Experts of a small language model: 53.1M parameters, 323M tokens.
Below are experts of layer 2 (counted from 0) of a mixture-of-experts language model. Rows are named router (the router's row for the expert), gate (a neuron's input weights, with its number), up (a neuron's input weights, with its number) and show model dimensions 0-159. Each number is 128 + 32 x the weight over its row's rms, rounded and kept within 0 to 255.
Before each expert's rows: a language model's description of what the expert responds to; "mostly gets" lists some tokens that are sent to it at least half of the time. This comes from a sample of Wikipedia text that the model never trained on.

# expert 28
Foreign names, CJK characters. Pieces of non-English names and words, including Turkish, Arabic and Chinese characters, e.g. 歌 in Cantonese award titles, Abdullay-ev, N-ash.
mostly gets: "ș", " Hen", "ğ", " da", " Moham", "én"
router [164 135 131 180 166 172 134  56  77 163 105 121 131 149 135 164 152  48 132 126 110 125 129 129 139  99 220  92 131 130 155  84 113  98 134 141 140  94  77 132 121 185 114 207 168 114 133  56 154 116 107 125 136 106 112  92 101 154 108  86 119 155 117  88  84  78 133 102  86 103 163 180 142  78  78 110 111 112 178 129 121 131 170 173 163 129 128 149 157 134  86 126  99 143 147 190 163 107 178 129 152 130 187 152 146  78  86 145 166 149 110  93  71 104 160 189 147 128  63 145 146 102 108 148 116 167 145 125 108  70 126 167  63 132 133 109 121 116 159 111 113 143 125 119 172 161  62 145 115 131 111 102 147 174 113  98 141 128 113 148]
gate0 [154 160  90 152 138  88 130  73 140 120 131 138 204 126 114 134 152 157 143 192 101 173 120 105  99 117 135  89  94 162 126 151 200 175  73 151  91  84  94 128 132 172 131  79 149 141 122 197 125 186 163 112 166 178 122 137 128 117 163 163 140 101 169 165 126 131 132 136 175 119 125 187 104  89 156  86 135 111 169  68 140 108 134  48 114 137 109  89 134 133  89 160 156 154 125 100  99 145 134 117 126 122 147  93 123 121 164 151 175 138 152 138 151 112  97 122 176 194 127 115 167 102  38 149 104 126  98 170 108 120 136 178 133 105 164 135 106  92 111 122 139 101 179  75  62 118 122  75 125 122 130 180  57 158 136 177 130  89 138 131]
up0 [152  96 171  88 146 135 113 187 153  67 157 221 103 177 135 105  76 112 109  96 124  82  97 157 136 167 125 111 159 114  95 157  33  73 181 172 107 135 130 111 104 120  74 129 129 120 148 118 110  82 126 114  89 123 175 120 147  96 116 147 195  89  87 150 157 177 115 144 173 157 156 116 110 136 134 169 116 139 184 186 163 127 139 100 157 119 131 172  64 157 153 124 142 137 156 152 169 106  96 128  86 152  97 112 124 120 173 145  94 116  97 139 142 125 152  99 124 145 122 106 102 109 180 102 155 242 136  91  94 127 124 118 144 132  81  88 102 144  96 102 128  95 137 161 107 182 155 136 118 124 128 146 109 114 149 121 100 187 158  77]
gate1 [106 107 108 120 107 153 142 109  99  81  87 132 161 179 151  93 149  83 135  94 131 139 129 119 113 166 206 105  98 154 151 164 110 140  93  74 106  68 166 115  85 174 128  92 167 155 160 174  92  99 156 112 217  78 140 135 111 152  89 121  84 137 119 178 139 162 125 112 162 103 179 130  70 156 143 166 120  86 105 107 112 182 198 140 139 137 116 130 110 113 131 147 122 160 168 119 117 180 144 135 123 140 123 112  83 131 176 183 127  83 159 116 143 142 134 131 191 166 119 148 125  92 189 132 107 192  80  93 115  91 129 124 117 152 125 118 162 132 162  99 162  91 160 111  55 158 112 116 179  67 110 138 102  51 134 110 168 115 159 129]
up1 [145  99 146 152 165 135 147 167 153 192 137 110  93  64  85 155 112 185 118 163 128 127 156 140 141 110  63 136 139 131  91 109 136 139 130 172 133 180  88 123 179 118  95 174  75 100 120 100 139 130 158 120  63 185 132  93 146 118 174 128 169 147 136  91  57 107  80 144 129 168  80  98 186 112  96  75 145 132 123 142 112 115  90 125 105 132 126 179 146 127 117 116  84  94 112 145 152  97 150 127 151 124 143 107 164 138  71  83  96 185 115 117  97 111 137 123  80  68 126 133 139 158  78 109 180  81 186 134 188 151 152 107 131 114 142  98 129 132  85 178  99 158  92 175 162 145 130 118  72 198 118 131 153 150  83 165  56 140 110 117]
gate2 [ 72 109  90 110 176 157 150 176  58 112 177 191  77 142 102 128 162 134  79 122 146 164 134 143 113 107 171 153 120 142 126 156 129 126 144 137  44  95 110 110 166 123 156 134 133 175 120  83 106  97  87 154 136  86 145 153 128 131 138  66 147 135 122 177 138 148 153 116 188 132 161 164 189 121  84  96 111  84 133  59 147 128 112 173  81 127 120 141 117 166 165 112 134 145 125 156 112 170  56 146 103 122 131 129 139 104 160 119 194 160  81 143  94 165 128 108 151 120 126 163 134 122 178  58 114 159 105  97  92 127 122 154 101 124  82 204 105  90 202  84 103 156 171  85 130 132 129 148 144 131 142 182 152 152 122 141 179 100 130 174]
up2 [116 103 113 158  85 146  72 147 188 161 125  70 110 118 125 126 136 103 220 128 118  99 148 117  81 138 169 174 112 137 136 104 150 125  70  87 169 122 112 110 151 155  81 120 120  87 151 131 112 135 146 121 108 148 102 114  78 143 128 145 128 105 142 156 164 161 113 129  28 149 107 102  80 153 133 146 163 149 135 165 164  90 107  74 137  56 166 163 179 101 150 135 189 138  88  91 133 113 168 123 115 144  95  87 136 187 137 183  98  83 133 176 219  97 153 169  92 170 105  93 108  91 107 161 146  96 157 136 100 144 150  59 112 102 136  88 142 166 146 173 153 149  94 154 111 149 128  88 109 173 109 106  97  90 127 118 111 160 137 110]
gate3 [175  84 115 128  97  98 121  68  77  79 163 111  76 122 137  80 145 122 141  94 181  74 177  94 118  94 133 133 169 131 120  96 179 176  83 160  97 136 117  88 116 124 136 153  75  76 102  65 145 126 156  83 176  76 144 118 134 137  85 118 161 136 157 185 179 167 191 117 108 106 174 109 172 108 127 123 171 160  85  99  86 154 108 131 119 132 143 117 144  90 123 182 108 186 125 150 150 108 132 161 173 134 113 145 114 118  84  86 105 136 125 110  98 144 115 134 115 115 117 148 178 172 103  98 120 176 162 117 135 117 156 141 113 166 142 181  83 124 153 125 121 170 101 108 116  67  79 124  75 138 105  54 136  99 151  93 167  62  89 140]
up3 [ 82 158 102 134 130 163 108 173 175 149  91 152 187 169 113 180 100 131 115 152 113 177 111 165 120 181 135  98  81 147 107 128  63  80 168  80 147 136 143 150 161  94 111  89 162 192 167 204 114 132  90 146 103 138 140 144 133 134 157 148  78 106 147  71 125  90  69 139 146 156  47 147 101 155 138 165 108 107 184 161 180 102 154 114 136 133 161  95  92 175 111 105 152 107 107 129  95  97  80 122 107 115 121  94  94 153 116 169 108 111 104 165 154 109 107 150 130 120 122 102 109 104 169 136 125  93 116 152 104 179 128 122 129  94  66  72 181 143 152 138 141  92 151 166 124 162 184 123 199 138 138 185 130 148 130 178  89 168 168 125]
gate4 [131 129 182 122 149 154 126 116 130 142 157  75 130 108 136 117 132 110 168 110 175  83 149  99 138 162 169  58  81 174 173 121 136 107 100 186 124 149 152  89 130 124 171  88 124 143  99 122 135 101 152 153 163 106 191 104 162 135 161 141 107  84  73 162 147 139 102  91 198 129 130 133 125  92  77  86 112 198 153 126 103 116 153  93 174 143 109 147 156 161 115 116 182 156 151 119 121  97 143  77  99  59 105  53 109 156  58 137 151 129 130 205 132 105 118 123 142 117  93 155 159 166 139  92 150 152 125 163 128 103  91 168  62 166  88 118 112 110 169 155 112 114 103 121 161 209  86 124 155  99 131 165 160  99  97 173  98 138 118 172]
up4 [124 154  86 113 137 103 114 143 159  93 114 137  73 174 115 197  83 153 105 127  91 118 100 169 129 106  58 222 147 148  86 159 103 142  89  69 149  96 122 131 135 153  94  92 149 127 134 158  93 161 133 122 134 102  66 196 123 141  86  87 142 171 172  93 131  85 163 129 118 127 105 111 129 133 144 174 122  70 100 114 154 143  68 176 146 121 175 133 114  94 163 151 109  91 159 113 176 157 138 127 109 187 192 143 191  83 137 125 138 133  56 112 158 136 174 121 130 150 136 114  96  97  97 145 173  94 136  88 154 157 171  90 176 100 149 125 174 121  98 104 160 154 129 147  95  97 154 107 124 145  84 100 111  93 155  63 151 111 160 101]
gate5 [148 129 127 215  90 193 183 191 155 106 117  72 123 133 147 119 139  91 176 173  92  71 159 151 114 129 200 137 109 185 110 101 113 133 122  81 190 117 124  85 146 164 105  63 168  96 136 148 112 186 145 124 158 100 163 148 118 163 114  66 137 132 136 108 112  94 130  44  89 151 151 121 118 138 136 170 101 117 129 113 143 115 117 108 104 143 135 134 156 135 137 159 162  86 136 117 142 163 172  59 133 140  84 130  75 162 168 166 127  98 107  92 124 113  99 125 115 167 119 101 104 167 138 158 126 113 109 104 130 115 170 110 118 107 143  61 114 111 105 153 216 115 132  84 103 186 132 131 110 143 127 121  91  51 105  95 125 189 151 134]
up5 [142 139 167  95 150 141  93  93 120 131 118 126 115 172  97 121 118 171  72 129 133 191  83 126 145 137  49 103 140 148 149 166  97  95 107 119  41 126 141 128 114  81 134 160  91 180 148 178 102  92 100  74 133 136  66  89 131 107 134 142 118 131 135 125 108 152 108 176 166 149 164 133 117  94 139 111 144 107 126 101 114 166 132 140 136 164 135 138 143 142 116  83 126 144 144 107 120 110  45 192 151 133 155  63 208  95 127  86 120 144 161 133  62 153 147  75 151 115 122 146 170  74 139 122 128 102 150 119 143 118 140 153 141 176  96 190 160 139 219  96  80 143  92 159 160  80 107 134 124 123 141 144 157 168 137 183  87  82  74  94]
gate6 [116  86  87 121 147 130 125 142  63 124 142 141 127 122 191 107 162 118 134 138 187 132 130 143 103 152 119 187 138  90 115  62 108 154  98 129 143 119 143 148 168 146 201  79 183 196  57 134 106 120 119 154 114 148  84 119 165 143 135 168 102 100 111 141  68 149 134 149 136 147 187  97 166  91 160 182  78 128 188 127 147  39 120 173 108 128 108  95 131 100 147 117 145 152 110 127 185  91 142 146 157 173 111  94 120  99 116 140 149 117 135 131 105  94 155 158  87 155 111 126 120 163 124 140 126 109 165 108 101  64  63  96 139 115  99 209 181  67 117 101 144 174 146 137 138  92 110 156 110 124  50 101 160  98 121  88 140 146 160 129]
up6 [105 134 142 144 128 136 100 138  82 110 135 154 106  80 203 125 160 148 104 138 185 161 119  91 182 111 112 119 146 115 107 132  99 141 109 149 140 107 122 119 179 156 236  71 119 138 143 107 111 116 141 139 121 178 123  76 176 155 124 175  41 116 108 134 146 134 100  81 113 179 120 117  79  94 108 174 127 158 163 109  89 161 131 180  93 162 120  47  96 104 149 142 102 129 175 104 136 134  69 145 115 158 166 147 134  53 141 137 147 119 128 133 135 111 100 182 100 190  77 103 131 186 118 132 169 112 133  87 120 108 147 119  92 127 119 186 189 102 204 147 141 144 104 137 111 111  63 127 117 152  90 122 121  96 102 115 141 177 156 124]
gate7 [139 112  92 155 120 144 118  78 201 139 185 159 186  63 120 139  94 103 108 108 138  79 145 100 107 142 133 149 116 111  93 100 109 106 181 158  77 125 120 151 130 148 124 175 114 162 115 135 123  98  54 145 118 149 113 113 144  91 101  77  52  94  74 189 132 176 129 190 112 124 125 120  89 167 136  83 145 139  78 125 165 129  96 114 109 104  83 136 129  69 100 127 133 171 114 103  94 124  74 127 130 198 216 125 137 126 105 163 136 118 114  96 168 124 136 121  80 104 151 169 189 148 126 123  86 144 143 135 209 131 153 121  91 155 101 166 112 119 199 160 145 107 146 119 122 119 100 131 168  45 122 135  98 117 114 144  92 136  93 113]
up7 [128  85 123 105 128  89 154 185  98 143  99  79  67 175 151 120 174 115 169 201 103 156 116 121 114 149 114  89 103 134 144 143 166 104 101 145 181 117 116  50 129 158 180 145 132  90 127 176 117 133 225 112 146 101 119 155 105 144 121 194 187 171 151  72  82 116 142  96 158 106 134 125 142  79 116 161  75  92 149 165 123 129 143 166 132 112 176 146 124 160 161 152 118  93 124 165 153  83 156 151 110  46  94 125 119  90 199 123 113 120 160 149  90 105 116 172 123 135  96 109 187  73 110 139 137 191 139 147 110 104 116 169 155 106 206  95 124 104  97  97 131 106 142 118 140 125 150 126  80 182 147 115 116 141 136 136 134 120 168 115]
gate8 [128 106 167 148 103 138 170  95 107 147 123 100 111 143 121 163 186 172 123  96 102 109  93 127 200 132 108 116 110 206 115  82 125 112 141 153 194  68 123  89  80 113 171 163 150 122  84 101 133 118 165 191 157 169 104  77 120 200 154  94 118 157 173  83  96 115 106 149  99 132 124  92  81 165 122 121 103 134 115 109 152 149 131 187 112 153 167 175 135 155  98 151  96 141 114 158 141 158 132 100 165  71 108  99 137  81  63 135 105 155 133  92 117 103 157 102 106  75 154 170 146 107 187 134 110 170  83 157 122 103 134  83 131 130 137 102 172 151 107 119 131 186  89 124 138 158 123  92 114  87 113  96 128 168 150 192 207 104 156  92]
up8 [153  97 189 155 105 128 155 120  81 187 149 108 101 107 130 162 130 182  94 107 114 136  80 152 181 128 145  90 112 193  82 123 119 118 134  96 119 113 135 159  92 118 153 170 131  98  84  72 128 149 204 172 113 186 120 128 124 163 177  98 181 133 128  74 129 148 115 117 138 153 154 103  95 149  92 151  38 140 162 134 156  96 116 193 143 152 107 189 155 148 133 126 102 143 176 152 141 127 141 104 126  65  83  96 111 132  93 134  98 125  98  98 132 109 148 114  98  99 149 173 123 130 134 130 103 251  96 171 189  93  94  98 104 119  92 130 124 129 177 105 128 150 142 133 139 106 124 126 104  80  94 104 142 153 114 164 193  92 122 108]
gate9 [122 102 107 131 122 235 157 140 139 151 167 120  76 127 160 151 133 106 137 107 110 147 102 116 135 159 134 167 112 105 123 182 139  98 128 159  98 103 127  97  95 127 179  94  63  58 122 165 205 130 113 136 147 147 132 175 107 128  86 155 124 116 124 201 135 147 141 156 112  97 200 118 117 135 138 111 144 127 170 149 150 105 129  82 161 158 134 177 112 192 133  96 126  90  87 113 152 163 143  94 143 146 119 123 102 147 120 174 140 150 104  79 153 160  88 139 173 113 145  99 179 171  78 107 155 168 159 125  74 114 147  90 134 114 112  93  72 113 195  83 140  79 131 144 148 166 136 103 150  23 150 121 149  92 110 179 130 112 174  90]
up9 [120 128  81 132 116  85 152 109 132  73 104 145 133  88 142 125 145 148 122  82 136  75  99 145 132  72 177 137 124 156 101 171 115 213 120 154 141 124 136 216 108 118  80 112 181 134 142 114  87 142 117 155 202 131 140 140 108 116  85  83 204 142  96 114 132 158 136 207 130 156 115  92 139 182 101 193 160 124 151 135 111 130 130 177 145 148 106  75  94 135 165 119 125 101 128  88  60  93 183 165  87 141 120 127 116 156 100 123  77 107 136 112 101 166 140 155 164 103 177 125 115 109  79 103 111 183  70 137 100 179 175 131 113  80 104 133 161 136 135 122 166 103 168 157 168 103 149 145 153 139 168 100  94 109  94 191  98 123 138  99]
gate10 [125 101 138 181 119 172 139 138  97 148 131 114 101 156 137 161 105 166 191 126  81 122 127 168 113  70 121 135 157 117 128 207 143 135 158  60 133 107 131 133 140 145 160 141 128  90  80 128 154 159 149 156  97  82 125 130 144 108 161 146 111 181  93 109 107 134 102 106 104 117 153 161 143 143  61 132 210 149 152 142 105  83 105 126 111  92 147  67 127 163 135 137 114 124 133 148  91 158  90 155 191  99 191 185 165 109  98 153 171 126  86  75 101 134 140 108 127  92 187 134 141  72 148 107  97 129 134 147 103 126 206  74 106 149  97 143 148 116 167 110 110 131 224 117 127  98 133 124 129   7 131 116 153 152 124  85 114 128 115 123]
up10 [ 90 140 122  40 150 156 145 149 168  85 150 145  74 168 107  89 118  98 102 171 156  93 118  74  84 169  63 105 103 167  85  82 129 155 147 169  93 131 147 176  84 112 128  66 128 158 123 117  69 116  99 126 175 151 106 112 118 185 135  94 145 123 135 132 160 144  93 133  98 141 132 130  99 103 114 141  61 112  97 133 129 131 150 136 149 159  87 153 151  97 105 143 129 100 110 129 118  97 164  98  72 152 136  61 107 125 138 144  71 155 175 133 217  88 145 169 109 143  75 112 148 161  45 120 133 238 126  98 150 156  82 147 146 134 155 110 124 110 103  82 136 122  89  93 164 147 118 126 120 157 111 175 126 115 114 104 136 104 148 126]
gate11 [107 140 113  68 114  96 136 203 116 150  96  85 208 127  59 141 163 115 181 153 121 114  73 186  93  78 118 127 137  68 110  86 124 139 136 144 114 107  95 113 153  98 118 117 168 115 144  90 102 155 178  85 125  91 139  97 130 127  58  64 117 125 107 150 139 113  97 144 130 123 121 140 119 123 151 188  91 119 139  90  98 115 101 195 112 119 142 158 105 121 145 144  97 146 116 153 132 120 100 132 108 131 120 141  81 169 110 174 135  72  32 143  83 123 132  91 142 136 157 145  60 166 110 163 139 181 100 166 146 179 135 185 131 107 119 122  66 189 132 137 166 124 124 109 101 129 106 140 112 101 137 117 123 126 125  95 178  39 102  86]
up11 [143  89 185 101 165  51  70 117 124  87  71 178  97 134  80 171 102 146 171  85 106 111 111 103 117 148 109 119 163 102 105  86 110 110 138 136 136  92 136 167 118 128 129 130 106 129 137 151 117 139 150 128 148 165  72 116 161 131  99  75 145 155 178 144 129 114 150 114 134 144  96 108 191 116  87  92 105 138 138 106 123 124 107 102 143 117  89 200 151 156 125 127 150 167  82 126  94 124 124 157 124 114 168 160 148 158 124  83 118 171 150 141  85  99 155  21 120 177 166 112  49 104  90 105 129 193 143 107 129  75 131 160 144  82  67 216 108 134  60 146 140 148 125 132 135 138 122 154 195 163 137 129 166 169 128 143  93 130 120  87]
gate12 [128 100 193  67 119 147 151 142  57 151 153 149 129  21 121 124 213 141 144 134 123 145  97 111  74  87 130 127 143 139 142 113 125 169  91 166 135 145 125  96  89 145 161 136 142 203 181 185 140 108 175 126 152 125 167  99 135 185 129 132 155 130 111 165 119 156 133 115 146 103 183 225 210 120 178 148  23 119 106 106  98 106 146 110 134 103 104 151 121  84 151 150 112  72 136 165 128 163 105 121 100 109 144  58 118 103 161 116 200 150 121 145  98 120 136 119 136 103 126 143 148 122 148 115 140  72 133 148  73 150 114 134 111 106 128 162 104 102 114 112 111  97 129 130  57 132  97 107 137 125 136 110 107 116 106 152 152 133 104 121]
up12 [129 129  70 178 114  80  90 124 209 134  89  97 155 208 134 138 109  98 122 124 156 132 161 148 152 164  89 121  98 144 117 175 144 129 150  88  86 129 119 136 173  97  81 114 125  52 100  75 114 155 113 180 113 139 101 126 110  98 116 160  87 119 138  92 136  89 100 169 140 194 103  53  84 145 132 120 174 145  98 193 112 136 108 136 128 173 136  92 154 167 121 137 148 134 119  95 115  82 122 130 135 118 106 167 125 116 100 134  94  83 131 135 157  89 135 197 103 135  76 162  81 126 108 108 100 162 102 139 161 135 185 126 118 157 113 123 177 172  82 180 122 201 152 107 217  60 139 129  93 111  96 105 132 135 147 105 146 129 154 142]
gate13 [109  86 158 155 129 116 131 103  12 173 105 139 183 176 124  99  84  86 128 125 127 117 151 104 121 157 150  87 155 164 147 112  93  91 146 173  89 128 130 141 116 122 111 131 128  95 159 112 173 126  87 150 147 104 169 171 106  94 154 124 141 192 137 110 136 176 143 125 152  87 168 142 156 123 122 178 161 127 112 124  90  57 127 111 168 155  86 103 137 139  86 130 118 111  91 128 141  63 160 139 115 173 133 153 115  64 102 178  54 192 111 117 201 113 149  88 135 126 121 143 102 115 163 125  95 135  34 105  80  76 107 171 179 180  82 126 134 111 128 139 119  84 148 102  95 116 141  85 115 142 176 115 152 137 134 140 139 173 161 118]
up13 [ 74  84 184 157 167 122 195 116  22 135 137 118 156 168 145 118  82  93 134 111 128 143 127 124 121 139 173  90 162 121 164  92 121 112 152 146 130  98  80 113 132 144  95 151 112 106 138  56 147 140  48 139 110 113 191 140 100 108 149  80 106 203 114  79 113 138 144 137 164  79 141 128 130  85 117 159 129 107 122  95  78 117 135 103 144 167 112 126 145 160  96 107  45 117 101  98 123  97 203 155 158 102 144 181 104 106  92 142 101 159  50 121 155 125 132  97 132 116 120 167  97 120 171 134  89 155  82  99 120  97 128 139 133 163 112 147 141 108 149 167 151  71 133  90 107 134 137  66 106 156 179 126 165 109 159  74 135 139 169 114]
gate14 [180  98 139 140 146 135 139 131  48 122 137  90 106 214 202 126 160 149 128 144 124 108 117 178 114 137 178 103 148 117 145  66  84 132 108  63 125  81 145 136 169 127 167 159  90 139 168  75 123 127 122 122 157 142 109 124 117 156 114 171  92  91  96 143 202 127 119 162 130 147 124 110  76  88 147 174 104 109 144 130 148 133 125  88 174  84 138 125 120 188 106 111 105 171 151  93 126 163 164  98 212 116  64 161 157 149  96 124 108 119  78 134 180 143 165 177 134  80 130 118 171 103 117 135 132 132  88  99 106 130 130 125 101  73 148 137 123 152 162  84 111  79 118  84 110 110  83 155  58 144 148  78 120  90 125 119  81 185 131 155]
up14 [152  92 120 110 161 142 131 125  20 135 106 137 130 205 194 119 148 162 130 153 105 111 103 154 111 146 146 109 143 122 154  34  98 149 113  38 150  74 134 121 158 125 140 156 123 152 155  97 113 113 111 138 159 129 116 145 115 174  92 158  99  82 113 141 158 123 114 131 144 119 121 107  85  97 124 180  94 105 128 119 125 120 120 117 141 100 149 123 103 190 106 141 136 165 140 104 114 136 135 113 231 111  31 172 173 129  82 136 115 125  80 117 188 149 149 148 137  93 161 148 174 107 114 121 137 138  81 105  81 138 172 129 131  85 147 139 110 155 189  68 132  66 148 113 141 114 111 148  62 128 141 102 129 113 121 166  95 196 139 151]
gate15 [147 114 101 126  97 116  71  89  94 173 112 146  91 106 151 144 136 168 120 149 156 102 125 146 125 113 160 151 129 175 129 168 147  56  88 102 121 157 117 137 120 140  94 171 107 123 127  99 160 175 166 134 123 135  77 125 107 146 122 122 128  99 110 146  82  68 165 107 162 139 145 129 135 133  76 115 110 134 125 121 156 128  87 104 190 116 128 129 143 140 102 109  95 121  88 102  71 153 118 131 156 118 191 108  91 189 139 171 179 201 122 101 104 110 166 102  91  96 149  84  48 129 108  78 121 108 132 171  81 113 130  97 149  97 168  25  91 119  70 150  86 165 180  97 162 122 185  86  94 195  88 159  86 167 137 132 102 159 133 150]
up15 [124 147 155 178 129 150 181 162 141  92 145 126 176 165 111 116  96 108  91  87 126 117 107  99  81 111 132 150 136  64 118 122  75 180 166 149  97  82  99 126 141 116 172 122 125 140 115 156 108  77 112  92 103 116 222 141 171  77 114 150 134 167 131 110 205 161 126 132 101 109 117 157 113 130 166 161 130 115 121 122 140 117 163 148  83 148 133 143 120 112 144 152 132  88 167 106 189 114 104 116 110 135 112 106 122  51 156 121  55  85  96 160 108 123  80 141 153 181  75 150 225 105 131 156 127 174  98 103 184 137  98 167 118 172  90 207 148 128 172 115 163  74 104 146 123 143  90 149 134  67 151 120 178 115 102 152 146 134 118 118]
gate16 [160 136 117 124  94 124 106 105 128 101 151 151 169 140 102 122 159  69 181 142 136 138 124 134  62 112 130 144 128 103 115 101  93 138 177 122 120 155  77 170 117 112 109 220  77  95 136 109 148 162 180 122 178 132 148  73 207 187 171  92 142 154 111  96 153 100 132 173 143 163 177  56 107  89 183 151 123 158 130 173 151 113 109 157 177 104 117 125 127 182 161 128 112 168 154  82 143 137 124 157  77 105 162  97 132 145 126 136 136 129  82 150 149 141 162 156 152 125 144 155 177  84 151  93 109 162 149 123 108 139  76 116 116 182 174  61  80 130 193 124 100 162 144  68  84 117 120  75 121 156 119 141 183  98 110  93 105 136 107 104]
up16 [ 98 115 134 113 182 149 120 155 122 160 170 113 123 136 199 152 137 179 109 109 110 124 121 116 154 134 115 117  98 156 137 156 144 148  81 158 103 124 155  98 156 163  75  52 164 166 133 136 112 159 132 190  82 117 109  82  98  74 118 192 112  61 123 120  85 119 121 112  81 112 162 164 131 116 123  73 124 109 114 114 115 146 191 128  68 109 153 166 124 102 107  80 139  99  75 213 138 106 121  74 141 170 105  87 126 164 131 141 170 107 148 115 120 133  69  97 111 140 148 118  34 156 148 115 117 115 197 123 165 119 144 115 128  84 139 196 181 158  65 140 139 121 122 152 108 174 130 121 113 131 143 116  96 183 146 177 108  78 148 162]
gate17 [ 59 154 134 179 148 178 150 132 198 153 160 104 159 161 103 140  91 108  88 111 109  93  31 110 120  71 120 176 119 121 112  63 154 123 136  94 119 134 146  70 140 107 150  80 156 124 146  83 147  77 123 142 142 116 113 109 138 123 163 146 120 108 124 103 195 188 112 122 117 162  86 137  92 117  76 148  75 182 114 123 109 153 121 135 118 175 124 118  85 134  98 117 138 132 150 106 158 116  49 128 135  77 131  83 149  89  73 134 144 141 158 125 122 121 127  79 164 125 166 116 160 102 203  81 174 102 150 190  75 117  87 143 110 105  99 124 169  96 158 127 159 110 121 139 144 125  96 131  91 156  86 135 168 100 200 137 166 141 170 144]
up17 [ 93 108  91  88 104  72 111 131 165 153  83 153 143  84 107 129  63 140 115 205 122 153 132 142 118 100 128  94 106 120 144 158 132 166 142 127 163 130 142 140  91 108 134 170  90 151 169 143 196 178 170 141  80 116 136 128 103 109 160 128  97 163  75 111  92 155  98  91 108  70 157 106 115 190 123 115 127  78 151 153 133 130 116 143  95  97  81  99 149 151  52 139 152  84 121 157 139 164 146 137 166  92 129  72 109 177  90 239 123 194 125  87 127 205 148 126 105 170 117 122  85 154 134 129 116 176 138 112 161  87 145 122 127 134 140 125 161 100 104 130 133 128 199  83 103 157 141 118  99 107 107 119 123  99 168  54  93 116 123 114]
gate18 [ 63 146  68 203 167 183 186 103 149 117 160 164  89  94  93 102 107 102 110 145 133  79 155  93 125  86 143  77 162  99 147 100 135 157 114 119 136 146 132  70 120 142 166 125 169  69 110 111 166 160 154 165 146  93 108 158 188 148 103 108 116 178 123 140  91 150 140 130 119  96 149 141  96 121  73 156 115 183 128 128  98 112 174 128 152 129 106 160 147 132  93 163 144 149 131 143 152  98  99 134 181  77 169 174  85 205 177 143  99 146 147 149  35 108 129 140 141 101  94 156 142 141 143 155  85 106 113 116 136 111 179 144 131  99 147  97 105 101 115 128 127 177 138  73 145 183 127 101 172  50 128 108 112 112 149  67 156 126 151 156]
up18 [ 69 160  85 192 177 179 175 118 154  84 159 163  88 101 119 109 121  85 143 173 140  99 172 112 137 114 154  88 149 115 145  98 145 146 116 135 159 129 128  79 101 139 178 118 146 102 119 139 177 165 148 174 150 111 114 159 193 170 128 104 100 170 115 146 126 170 155 103 127 108 159 153 105 108  59 146 101 157 136 144  92 103 177  98 159 135 103 131 152 132  83 152 151 147 148 143 154 116 114 125 177  95 154 184 102 204 173 155  66 142 134 146  48  85 122 162 136 109  60 152 142 146 167 172  99 107  91  98 139 105 174 159 125 100 158  98 105  94 119 137 116 153 115  84 119 175 113  95 153  66 110 108 133  85 176  59 160 126 134 160]
gate19 [ 76 136 166  61 131 147 119 136 107 123 176 184 127 173 126 140 147 106  82 180 145 156  91 138 136 132 139 120 114 161 146 114 167 134 154 159 135  86 115 124  82 136 173  88 161  96 136 134 103  81 154 127 109 155 152 154 144 168  88  73 162 109 152  86 141 192  86 122  77  82 102  68 122  97 179 148 134 171 108 155  92  91 100 100 147 163 145 106 150 179 121 104 147 115 196 128 168 176 149 126 134  94 105 135 170 113  97 118 107 101  44 102 170 152 154 150 153 155 120 104 126 113 117 132 120 138 104  77 116  84 131 143 137 174 107 152 127 155 219 121 120  93 120 118  69  79  76 124  34 119 119  99 169 164 146 144 142  69 116 131]
up19 [140 140 177 186 122  99 133  98 139 138 138 111  59 154 141 108  89  78 168 148 128  81  86 161 151 129  97 113 108 123 106 122 197 141 192  90 110  82 104  83 131  74 135 191  74  66 134  98  87 160  98 104 118 122  97 132 152  73 154 173 122 126 184 129 144 142 113 136 126 152 133  75 131 157 129 139 102 143  94 103  91  80  79 117 123 109  86 106  98 177 138 135 123 132 141 138  89 145 118 144 162 104 125 163 178 162  95  98 130  69 142 118 153 131 175  88 110 108 129 110 180 138 176 106 141 104 159 207 118 131  86 214 159 162 169 167  98 108 170 142 123 155 146 170 137  92 102 137  42 153 147 104 170 128  81 141 143 141 109 121]
gate20 [ 86 112 118 103 134  95 138 177 143  89 161 132 143 121 154 109  94 102  96 122 195 107 134 136  85  75 168 127 175 166 102 133 143 142 123 116 131 122  83 108 151 114 149  92 122 144 107 140 123 159 192 140 135 182  89  93  99 193 168  62 114 140 128 135 177 189 102 201 192 170 100  89 156 108 128  89 142 150 193 117 107 161 128  90 157 108  71 168 131 152 109 178 101 115 143 115  83 145 135 152 147 160 105 175 170 160 128  94 131 154 108 126 141 108 145 117 167 116 164 106  96 179 118 110 104  84 119 118  85 111 105  98 137 106  82 101 112 158 102 118  55  99 200 110  91  69 156 117 160 173 196 148 139 149 152  90  88 128 120 180]
up20 [137 149 136 100 136 135 114 124 128 152  81 110 100 255 139 146 133  95 100  88 128 102 151 131  72 154 155 118 148  93 128 115 100  94  85 159 132 104 121 144  73 124 128 121 105  58  94  92 113 169 153 137 149 116 174 215 147  81  55 101 138 108 162 108  79 116  93  34 207 107 123 109 153 109 118 107 203 137 125 103 150 112 158  96 191 170 141 130 127 107 150  94 126 130 119 129 150 112 164 160 165 124  93  91 144  62 122 189  67 119 149 122 162 149  81 119 118 131 137 105 150 141 163 167  94 142 127 128 123 118 105 152 108 165 141 165 142 110 143 108 133 153  82  83 109 114 132 101 127 135 127 131 110 123 136 173  99 148 107 126]
gate21 [ 78 177  89 126  68 127  75 137  72  88 173 133 108 168 149 159 159 116 145 117 135 123 140 136 101  88 158 137 150 196 123  72 113 142 111  88  97 153 164 150 121 152 151 159 112  62 116 107 142 183 117 113 149 107 117 117  86 128  80  84 130 105 132 149 138 170 130  89 136  82 116  89 138 117 112 110 192 148 130 179 166 158 135  66 156 101  92 115  63 128 164 170  33 107 202 118 120  98  96 127  87 114  85  67 143 149  87  90 129 151 216 118 114 148 133 169 128  93 119  84 138  92 111 129 157 146 189 149  95 132  49 157 146 115 180  87 118 113 147 113 127 145  97 108 106 128 144 122 116 133  79 123 172 143 144 134 128 120 107 123]
up21 [138 108 160 109 140 155 187 145 150 173  95 108 140 115 159 115 173 158 141 132  95 142 139 128 187  78 101 157  79  80 132 224 122 145 146 172 195 164 134  75 133 135 106 122  96 156 137 198 106  83 115 116 134 170 122 204 145 132 132 193  87 138 129 120 156 107 117 204 157 147 123 178  99 144 115 103 164  80 166  80  70 112 117 122  67 127 133 145 110  99 116 123 135 130  77 118 154 151 139 129 135 125 128  94  86  88 127 140  97 117  97 176 118 122 109  98 150 176 140 149 153  97 131 117  82 114 140 118 149 128 188  48  89  87  64 185 113 150 114 164 114  98  89 147 144 112 103 111 163 123 141 122  85 116 138 205 108 145 137  94]